config.toml
n_layer = 15
d_model = 512
n_experts = 32
experts_per_token = 2
d_expert = 240
d_shared_expert = 0
activation = "swiglu"
moe_layers = [0, 2, 4, 6, 8, 10, 12, 14]
router_score = "sigmoid"
normalize_top_k = true
routed_scale = 1.0
balance_loss = 0.000931
balance_bias = true
init_std_router = 0.0188
lr_router = 0.000455
vocab_size = 50257
norm = "rmsnorm"
norm_eps = 1e-05
tie_embeddings = false
optimizer = "muon"
lr = 0.00179
beta1 = 0.95
batch_tokens = [65536, 131072, 196608]
seq_len = 384
train_tokens = 689100000
steps = 5698
dataset = "wikipedia_en"
Below are experts of layer 10 (counted from 0) of a mixture-of-experts language model. Rows are named router (the router's row for the expert), gate (a neuron's input weights, with its number), up (a neuron's input weights, with its number), down (a neuron's output weights, with its number) and show model dimensions 480-511. Each number is 200 + 30 x the weight over its row's rms, rounded and kept within 0 to 999.
Before each expert's rows: a language model's description of what the expert responds to. This comes from a sample of Wikipedia text that the model never trained on.

# expert 19
What it handles: Articles and headings. The article the/The/this before noun phrases, and == heading markers at line starts, e.g. ==Personal life==, of the Year.
router,175,183,221,184,164,229,206,155,216,218,263,174,262,183,163,192,243,214,251,195,195,202,187,195,214,222,209,198,198,158,229,137
gate0,228,195,178,219,135,194,200,188,186,210,170,171,270,123,170,270,180,203,186,106,219,204,190,217,187,200,186,176,181,105,213,209
up0,213,265,221,211,139,202,205,234,160,170,213,236,225,164,177,201,193,215,217,191,210,219,234,259,222,175,207,192,256,158,234,164
down0,194,247,211,211,175,229,221,184,162,174,158,198,160,261,249,164,193,214,166,214,140,203,217,249,190,260,175,204,186,188,135,229
gate1,228,229,208,201,179,240,204,184,206,138,238,184,276,179,221,226,239,197,224,156,217,198,203,211,192,187,184,138,174,207,247,154
up1,196,183,154,211,184,231,201,210,168,107,207,193,242,205,185,178,250,189,183,170,234,164,192,210,207,198,157,195,188,192,181,154
down1,188,188,222,173,240,206,203,195,219,189,223,189,167,210,211,223,190,200,213,226,147,162,163,172,197,186,184,226,250,188,192,215
gate2,161,227,190,134,145,192,158,220,201,160,237,172,170,140,200,215,197,173,124,236,173,208,199,210,208,152,153,220,178,173,189,173
up2,195,177,213,187,260,226,250,188,187,234,134,206,246,214,233,216,199,242,222,195,249,179,176,192,233,290,203,198,191,205,225,261
down2,209,176,253,180,190,253,240,248,171,194,200,227,191,200,193,229,221,199,190,132,206,180,221,190,189,162,191,201,188,197,144,178
gate3,216,181,235,148,208,185,206,244,180,182,167,185,250,221,212,182,162,217,185,230,237,166,182,239,182,197,183,157,234,200,219,238
up3,188,154,209,167,170,150,170,165,191,210,195,225,251,209,182,218,189,173,185,191,233,206,192,186,211,204,174,166,190,207,230,229
down3,191,204,163,209,196,211,177,186,174,214,138,197,175,198,191,205,190,198,202,207,184,197,250,219,229,223,196,219,273,229,191,190
gate4,224,198,191,182,185,176,185,197,234,227,218,203,176,220,179,168,204,181,209,220,172,200,190,223,151,258,219,237,223,173,191,203
up4,196,190,213,181,231,173,216,194,184,177,259,198,151,225,222,232,175,206,209,202,175,232,208,202,125,250,186,190,231,174,208,153
down4,185,197,226,207,182,215,196,207,169,188,198,203,209,232,160,191,190,240,239,189,239,219,206,240,271,207,266,199,195,163,265,171
gate5,234,199,192,186,226,223,160,217,183,240,206,178,219,144,220,210,192,207,183,229,132,225,232,210,166,211,145,187,203,201,188,192
up5,267,195,207,166,213,193,161,218,206,221,218,175,215,162,227,207,187,240,221,212,177,250,203,199,187,238,167,187,219,191,197,192
down5,203,239,257,209,192,231,207,158,182,181,221,199,224,186,216,196,187,157,157,176,189,245,162,223,258,141,249,205,248,196,171,185
gate6,170,187,155,226,162,198,230,193,182,172,202,169,155,179,233,229,196,185,182,155,205,196,206,206,175,196,181,212,213,203,168,192
up6,166,179,173,166,181,205,248,214,185,177,206,197,226,236,212,212,226,253,247,243,203,174,168,183,214,207,183,224,240,167,201,176
down6,198,214,150,204,179,190,216,248,203,205,204,164,244,201,181,188,236,237,214,262,165,206,175,193,237,214,238,164,150,146,203,186
gate7,148,210,240,188,241,187,206,217,141,175,200,217,270,146,168,200,240,242,163,195,211,173,196,218,232,153,258,156,215,162,227,192
up7,239,227,201,203,212,200,130,262,214,247,161,183,164,207,220,223,187,170,202,183,183,208,247,211,157,241,190,240,187,274,171,192
down7,159,194,174,203,240,231,218,214,232,206,210,224,215,211,168,214,215,248,193,212,196,200,127,197,167,224,222,168,200,205,216,167
gate8,214,213,204,179,173,148,181,222,192,146,222,306,155,212,229,195,182,206,201,181,178,176,187,167,210,180,180,226,222,223,131,182
up8,135,204,237,187,213,188,197,216,233,243,228,157,251,175,255,237,144,211,161,209,212,186,152,209,157,233,202,218,111,167,250,179
down8,203,150,257,225,128,160,196,173,254,179,178,191,197,255,213,205,208,174,237,154,178,211,206,206,247,163,179,163,203,188,213,215
gate9,193,186,195,187,218,153,207,208,210,173,197,191,208,113,137,229,236,227,224,223,214,165,234,211,196,170,160,194,195,214,168,208
up9,193,237,210,173,216,181,184,206,200,188,199,175,217,219,143,239,182,143,245,223,225,197,231,224,186,250,202,147,219,200,176,189
down9,190,161,219,241,208,211,129,262,224,155,213,128,281,199,230,232,226,180,193,211,186,163,146,156,194,190,193,178,189,234,250,192

# expert 7
What it handles: List dashes, negating prefixes. Line-initial dashes starting infobox or list fields (Length:, Born:), line breaks between them, and prefixes like un, non, anti, self.
router,172,160,230,200,216,205,159,119,206,207,204,149,196,163,210,162,177,211,234,230,142,196,232,192,174,187,198,126,168,246,218,187
gate0,191,201,230,210,169,221,158,179,257,166,199,192,223,164,225,173,180,242,190,225,246,154,258,193,144,280,222,149,250,232,214,187
up0,232,228,232,207,214,195,186,201,179,211,225,208,184,167,175,225,219,186,223,165,172,157,199,174,152,197,212,214,228,208,206,197
down0,226,127,203,236,218,228,198,198,186,198,220,233,178,197,144,243,190,154,252,184,155,131,218,211,136,220,170,188,197,178,193,152
gate1,212,166,220,170,183,206,165,150,155,218,217,171,190,186,188,206,202,202,221,170,176,236,153,200,247,203,201,245,162,229,180,200
up1,215,181,249,173,167,229,209,190,240,150,208,219,196,210,233,173,205,207,163,253,117,164,189,256,228,199,190,117,206,237,178,184
down1,226,179,238,214,127,211,173,182,214,194,249,172,222,181,170,168,250,218,277,204,249,218,203,228,164,285,220,213,224,189,179,241
gate2,201,126,192,155,216,194,218,188,175,197,159,166,212,228,210,200,228,207,186,179,192,158,199,240,188,171,183,262,159,201,219,181
up2,165,249,175,220,175,159,219,151,223,174,208,231,153,187,195,183,262,128,250,145,219,222,189,226,189,233,264,181,179,207,175,216
down2,223,257,282,164,187,138,166,160,187,209,149,188,202,243,220,186,239,223,208,217,249,176,187,232,201,207,229,164,180,169,232,157
gate3,217,190,180,203,200,183,224,195,205,162,221,192,169,191,195,157,195,228,242,210,169,229,205,210,212,220,98,217,213,214,205,202
up3,204,240,267,212,220,180,204,181,212,171,181,177,181,217,215,216,192,247,244,166,195,143,215,213,170,239,164,216,243,235,204,148
down3,208,164,248,197,224,225,227,208,187,229,196,196,197,186,188,233,203,214,167,187,208,231,217,210,229,167,210,218,235,226,216,203
gate4,165,193,232,144,224,187,227,220,170,173,212,212,223,220,220,200,236,170,206,239,179,205,176,225,156,215,246,196,166,202,190,147
up4,243,203,192,214,187,203,182,221,192,229,199,171,146,184,177,169,163,227,193,179,215,189,179,185,291,170,174,186,211,223,275,223
down4,198,168,164,177,174,255,202,196,215,211,191,238,163,173,185,221,224,219,181,218,225,253,213,172,177,216,243,223,221,263,235,192
gate5,229,236,176,209,176,214,188,199,192,210,236,188,251,135,194,176,248,179,217,242,208,197,169,160,183,223,180,234,172,190,205,239
up5,219,171,217,201,228,222,153,217,210,178,219,171,239,221,209,224,276,130,241,177,121,184,217,208,179,207,198,203,197,239,173,227
down5,177,236,210,198,166,226,221,217,191,169,210,192,181,153,215,209,202,199,189,228,211,198,200,198,250,139,253,195,218,185,162,182
gate6,169,171,168,233,174,167,177,260,170,251,218,230,219,198,270,168,217,234,177,214,180,265,183,162,171,198,228,116,172,211,205,174
up6,174,203,133,164,215,243,184,199,228,143,173,181,219,207,165,231,220,216,194,210,201,131,201,200,216,157,191,237,244,172,212,221
down6,160,195,151,179,170,193,205,216,199,220,219,241,191,179,200,201,229,176,180,158,149,187,183,176,217,191,199,238,226,150,169,205
gate7,197,215,215,212,222,173,220,196,161,259,211,181,154,209,240,189,201,223,220,257,145,274,239,199,160,254,166,223,151,217,210,257
up7,208,221,218,169,216,159,194,209,239,119,194,191,219,160,166,180,186,216,162,137,209,212,184,181,208,176,258,211,207,250,182,130
down7,210,217,256,229,222,191,175,180,206,233,246,277,245,194,174,203,210,196,204,164,223,192,222,226,173,206,203,246,261,158,192,180
gate8,186,252,168,254,207,213,130,161,163,205,170,209,171,170,126,181,188,219,167,205,229,194,262,185,255,176,173,179,197,194,168,196
up8,203,209,175,245,258,223,107,183,193,186,151,199,187,187,182,151,177,196,225,195,209,165,204,159,265,150,222,146,172,196,157,196
down8,174,205,203,192,217,192,134,158,170,178,217,288,201,211,189,221,187,204,196,237,195,252,181,157,198,185,210,205,190,191,196,202
gate9,166,212,210,272,189,196,211,183,200,189,211,232,257,163,226,194,199,174,230,174,240,222,210,219,240,185,188,173,214,268,176,210
up9,195,228,194,201,147,172,259,90,123,183,188,212,233,210,179,220,153,144,214,151,225,196,215,226,174,185,224,144,207,234,225,177
down9,201,189,185,226,221,219,176,234,226,192,202,183,244,233,196,188,179,149,224,191,171,179,178,153,210,201,211,162,153,228,201,187

# expert 10
What it handles: Table pipes, dates. Pipes, separator rows and line breaks that begin table rows, plus on/On and month names starting dates, e.g. On March 18.
router,153,204,197,205,207,201,224,174,181,233,199,165,217,143,217,242,183,174,183,257,189,158,226,185,156,201,231,188,186,170,228,201
gate0,196,248,273,222,241,183,166,189,160,243,222,174,204,218,256,242,202,180,188,236,171,262,222,195,167,154,193,186,227,207,185,180
up0,219,200,210,259,214,248,161,212,174,226,227,206,184,168,190,197,233,208,200,203,208,202,210,199,191,203,178,185,196,214,215,199
down0,194,224,200,191,145,235,156,162,251,201,219,196,206,247,239,175,207,209,215,220,201,220,198,224,174,166,206,229,161,243,162,222
gate1,193,258,197,179,196,202,156,199,206,206,197,181,172,161,230,199,253,126,236,198,190,152,166,192,210,189,171,177,205,210,155,202
up1,261,143,198,257,177,230,150,255,182,178,177,228,207,202,160,159,186,230,249,245,168,183,218,229,203,228,202,221,207,195,256,217
down1,239,230,206,133,213,164,190,189,167,191,219,235,178,186,181,193,243,217,170,187,195,234,236,142,209,150,227,231,261,128,183,219
gate2,200,191,232,218,229,270,226,189,271,274,241,190,168,228,202,192,179,237,223,222,191,200,207,157,223,204,197,261,202,229,190,197
up2,187,198,214,159,203,207,171,189,181,172,209,231,175,229,172,225,243,230,166,211,236,144,151,224,236,146,201,197,164,183,220,231
down2,236,248,244,198,184,250,160,185,206,219,240,198,217,207,194,161,165,160,177,204,229,220,185,213,198,169,204,227,184,142,164,159
gate3,217,173,171,229,191,182,227,142,189,175,196,214,266,199,195,194,218,187,195,203,203,152,253,158,194,197,267,207,212,182,235,205
up3,236,239,210,186,212,262,191,231,201,221,160,172,214,203,226,238,236,190,169,244,194,207,175,203,159,224,232,184,173,203,217,181
down3,201,253,229,162,180,202,195,217,219,218,192,222,186,174,246,211,211,197,190,212,204,191,215,215,246,194,201,190,176,209,177,193
gate4,189,240,263,186,252,137,216,149,157,206,215,158,205,187,265,193,166,191,200,174,242,210,210,209,210,174,186,194,205,242,204,193
up4,168,155,217,179,217,128,140,128,190,212,196,258,224,180,214,174,135,212,199,238,224,187,205,213,210,217,225,179,234,262,183,214
down4,143,218,263,232,216,232,210,272,218,253,210,192,191,212,164,231,146,210,216,231,214,227,160,229,143,163,215,223,200,230,222,209
gate5,196,208,188,195,182,218,206,226,217,160,220,166,181,185,213,230,171,192,209,239,224,159,204,205,202,148,220,200,254,237,214,227
up5,284,134,196,181,184,231,225,169,240,247,179,209,152,262,212,168,198,197,182,220,183,218,217,211,215,213,166,245,200,138,197,171
down5,206,172,213,249,229,198,233,216,237,183,217,248,152,200,163,168,269,266,185,170,225,241,209,177,176,234,219,252,186,175,217,185
gate6,214,245,230,194,217,196,224,172,167,208,255,214,172,205,199,213,224,165,199,251,215,178,184,186,223,168,234,222,160,214,213,222
up6,183,179,249,204,212,201,167,185,198,213,213,178,220,133,252,181,200,235,197,188,164,220,164,224,108,177,214,199,226,186,186,255
down6,210,154,247,170,266,170,194,147,172,207,190,160,245,234,259,141,224,200,192,261,203,189,186,159,158,202,160,220,188,198,209,191
gate7,200,183,155,221,200,201,227,213,195,182,196,217,183,235,205,177,225,207,132,235,200,196,223,197,180,148,176,157,246,162,211,112
up7,214,202,184,233,195,180,210,221,161,238,214,184,224,221,219,213,185,239,153,161,187,204,192,189,169,179,180,142,184,181,247,194
down7,196,167,185,238,188,203,236,204,197,167,304,196,199,205,204,211,201,181,187,215,192,214,156,176,207,220,172,239,190,262,189,207
gate8,185,218,182,179,218,174,244,189,220,210,238,188,206,86,159,182,227,156,200,133,227,196,247,249,172,223,257,228,193,214,152,224
up8,223,166,196,162,161,167,225,214,213,183,242,177,219,144,175,200,197,155,211,123,218,176,217,241,210,163,254,292,199,177,191,185
down8,192,251,161,232,232,163,171,213,170,207,215,204,218,170,167,211,199,209,217,190,222,185,213,196,234,242,223,206,198,238,194,237
gate9,122,216,157,186,270,216,143,210,166,208,209,170,183,167,211,180,170,201,217,184,216,226,162,213,205,175,205,211,190,199,192,228
up9,181,173,203,239,172,219,206,169,180,199,219,191,140,215,167,211,188,159,180,194,201,226,252,213,166,254,225,211,214,152,150,164
down9,211,198,193,207,212,257,199,204,200,238,223,206,203,229,218,184,154,217,187,164,123,234,227,185,238,224,212,225,194,218,156,256